Experts of a small language model.
Training: a variant of SOAP for the experts, 5876 steps.
Below are experts of layer 3 (counted from 0) of a mixture-of-experts language model. Rows are named router (the router's row for the expert), gate (a neuron's input weights, with its number), up (a neuron's input weights, with its number) and show model dimensions 0-255. Each number is 128 + 24 x the weight over its row's rms, rounded and kept within 0 to 255.
Before each expert's rows: a language model's description of what the expert responds to; "comes after" lists some tokens at least twice as common just before its tokens as in all text. This comes from a sample of Wikipedia text that the model never trained on. Tokens count by the router's weight.

# expert 46
What it handles: Field labels at the start of infobox or taxobox lines, such as Binomial name, Genus, Personal, Hair color, Coordinates, plus table rule rows.
comes after: "\n", "-", " P", "N", "P", ":"
router [141 160 137 135 186 126 123 152 105  98 131 115 102 144 138 161 141 108 131  96 169 151 122 150 147 124 155 142  98 125 139  85 132 151 113  79 145 160 127 125 119  90 125 139 170 105 128 153 149 111 141  82 157 165 174 123 118 122 122 135 156 133 129 147 114 106 107 149 136 150 108 119 171 131  91 136 128 141 106 128 114 128 126 144 109 145 131 134 145 141 133 106 173  89  83  94 145 148 127 159 104 177 103 119 120 124 147 127 127 146 155 135 116 108 119 129 102 144 122 106 108 146 112 141  80  91 118 115 119 119 135  98 115 112 129 175  94 150 145  98 141 138 143 164 137 104 141 109 129 102 111 114 150 146 112  93 125 159 149 124 141 131 147 111  93 131 122 155 138 106 123 132 172 131 146  72 125  98 144 150 131 157 102 141 177  96 152 167 144  76 124 104 108 108 121 165 147  93 129 109  82 102 144 148 109 145 128 124 161 133 109  78 142 129 138 127  84 120  88 178 136 133 137 148 163  96 120 107 146 131 160 118 103  78 107  71 153 134 138 146 161 154 157 125 157 138  65 162 117  90 107 175 154 102 139  92]
gate0 [128 142 122 134 125 150 130 150 135 164 126 110 140 125 111 139 129  79  93 133 152 140 138 147  95 102 188 119  79 110 138  98 132 124 116 141 148  87  84 133 110 162 118 148 144 110 111 160  75 127 114  73  82 158 113 105 104 128 135 124 158  91  98 101 167 133 122 152  95 124 151 133 140 133 161 132 116 130 101 154 124 158 124 181 123 118 123 132 141 109 129 140 129 133 119 134 119 174 161 148  75  85 153 108 142 145 129 116 175 114 114 117 112 139 156 103 159 118 137 138  99 152 164 103 126 126 125 162 149 106 172 128 175 169 106 103 122 120 132 130 137  89 122 101 111  87 124 134 127 133 130 114 151 145 121 127 162 172 174 145 140 161 180 115 130 115  91 110 143 104 129 108  99 120 164 131  94 118 137 107 120  96 138 112 152 110 129 123 120 130 112 132 149 153 157 140  99 128 148 104  98 146 122 165 100 157 121 137 152 143  80 105 117  98 144  90  96 157 107 120 134 103 124 109 148 124  94 151 111 127 127 116 163  93 112 130 119 149 137 196 175  69 147 154 127 111 103  96 131 102 149 149 175  83 133 129]
up0 [134 137 142 107 130 131 119 133 128  98 148 150  89 108 140 138 104 111 135 141  85  97 132 109 129 144 145 118 176 143  99 124 132 114 154 158 109 146 176  99 145 155 102 136  80 148 107 129 149 100 124 159 159 125 132 129 150 127 113 141 151 152 149 181 145 122 142 121 140 125 141 116 102 132 129 110 133  94 203 100 133 104 126  68 125 110 117 142  63 145 145 136 180 136 138 110 127 126 132  93 125 147 103 128 111 128 119  97 100  85 138 140 109 100 115 121 156 162 113 120 152 116 125  99 125 165 154 103 125 143 119 143 136 112 129 172 105 119 127 118 160 185  89 125 165 155 129 108 128 115 106 154  96 126 143 143 155 132 108 131 123  97  99 136 119 156 159 151 127 126 111 148 175 146 120 115 127 107 112 180 142 141 147 130 135 173 129 129 156 105 139 123 158 128 126 109 175 131 154 151 139 144 212  95 143 156  67 138  85 134 161  95 165 129 101 199 138 104 163 158 109 146 128 163 111 139 120 115 133 110 133 111 127 131 135  77 115 129 129  82 101 149 124 111 167 125 137 120 100  91 112 116 153 114 134 146]
gate1 [139 108  97 159 120 153 119 121 162 151 135 101 111 136 148 161 113 150 142 113  96 141 115 138 121 139  83  98 141 126 144 130 102 140 131 111 131  90 141 104 113 120 119 146 160 134 120 131 172 159 143 156 159 125 114 176 153 137 130 103 162 143 153 105 101  89 130 126 149 111 115 151 115 171 161 114 108 159  99 150 124  72 151 132  96 149 142 126 113 128 133 125 129 128 118 176 126 118 102  92 127  91 118 152 119 176 143 127 108  95 120 129 150 145 120 132 165  97 106 146 106 147  87 153 136 128 150 132 101 172 156 155 116 159 140 123 130 133 127 149 126 111  94  85 142  90  95  99 106 170 120  94 103 116 112 129 104 143 135 158 143 109 116 114 100 150  75 172 111 140 107 120 125 130 199 141 145 117 137 120 122 165  81 187 133 148 134 115 146 118 104 184 119 115 107 153 149 173 106 140 102 142 133  75 137 136 142  68  83 138 115 110 108 157 101 131 125 141 123 127 159 111 136 113 152 144  50 130 148 122 203 152 102 146 103 137 112 141 138 135 125 102 116  88 142 121 116  92 107 127 150 120 138 114 128 124]
up1 [148 144 125 150 117 106 158  95 106  85 122  91 167 106 133  80 144 113 137 145 148 146 128 146 113 121 131 119 148 114 123 135 161  68 121 165 109 154 110 133 142 129 137 151 125 176 107  83 116 107 123 129 110 143 112 118  91  78 142 131 128  82 103 137 120 184 109  76 114 119 142 133 121 107  89 141 134 124 165 130  95 182 126 132 166 119 115 120 124 117 116 100 138 142 160 132 134 134 185 186 133 159 143  91 134  78 149 143 111 143 155 137 127 132 132 123 100 124 165 127 136  97 188 111 135  97 128 123 109 103  99 115 128 105 147 132 155 122 105 130 151 147 135 133  97 162 108 165 132  85 130 148 132 128 126  90 118 115 126 128 134 154 137 129  96 123 154 112 139 160 126 155 125  99  89 135 132 121 116 120 114  93 142 144 100 139 102 115 146 148 197  99 120 124 159 102 115  89 149 162 146  94 118 182 105 120 118 120 119  69 126 143 127 118 153 130 133  89 121 131 124 142 152 155 109 141 193 151  92 142 118 118 133 118 162 144 153  85 145 132 102 185 176 132 130 121 122 140 148 133  79 104 117 156 140 124]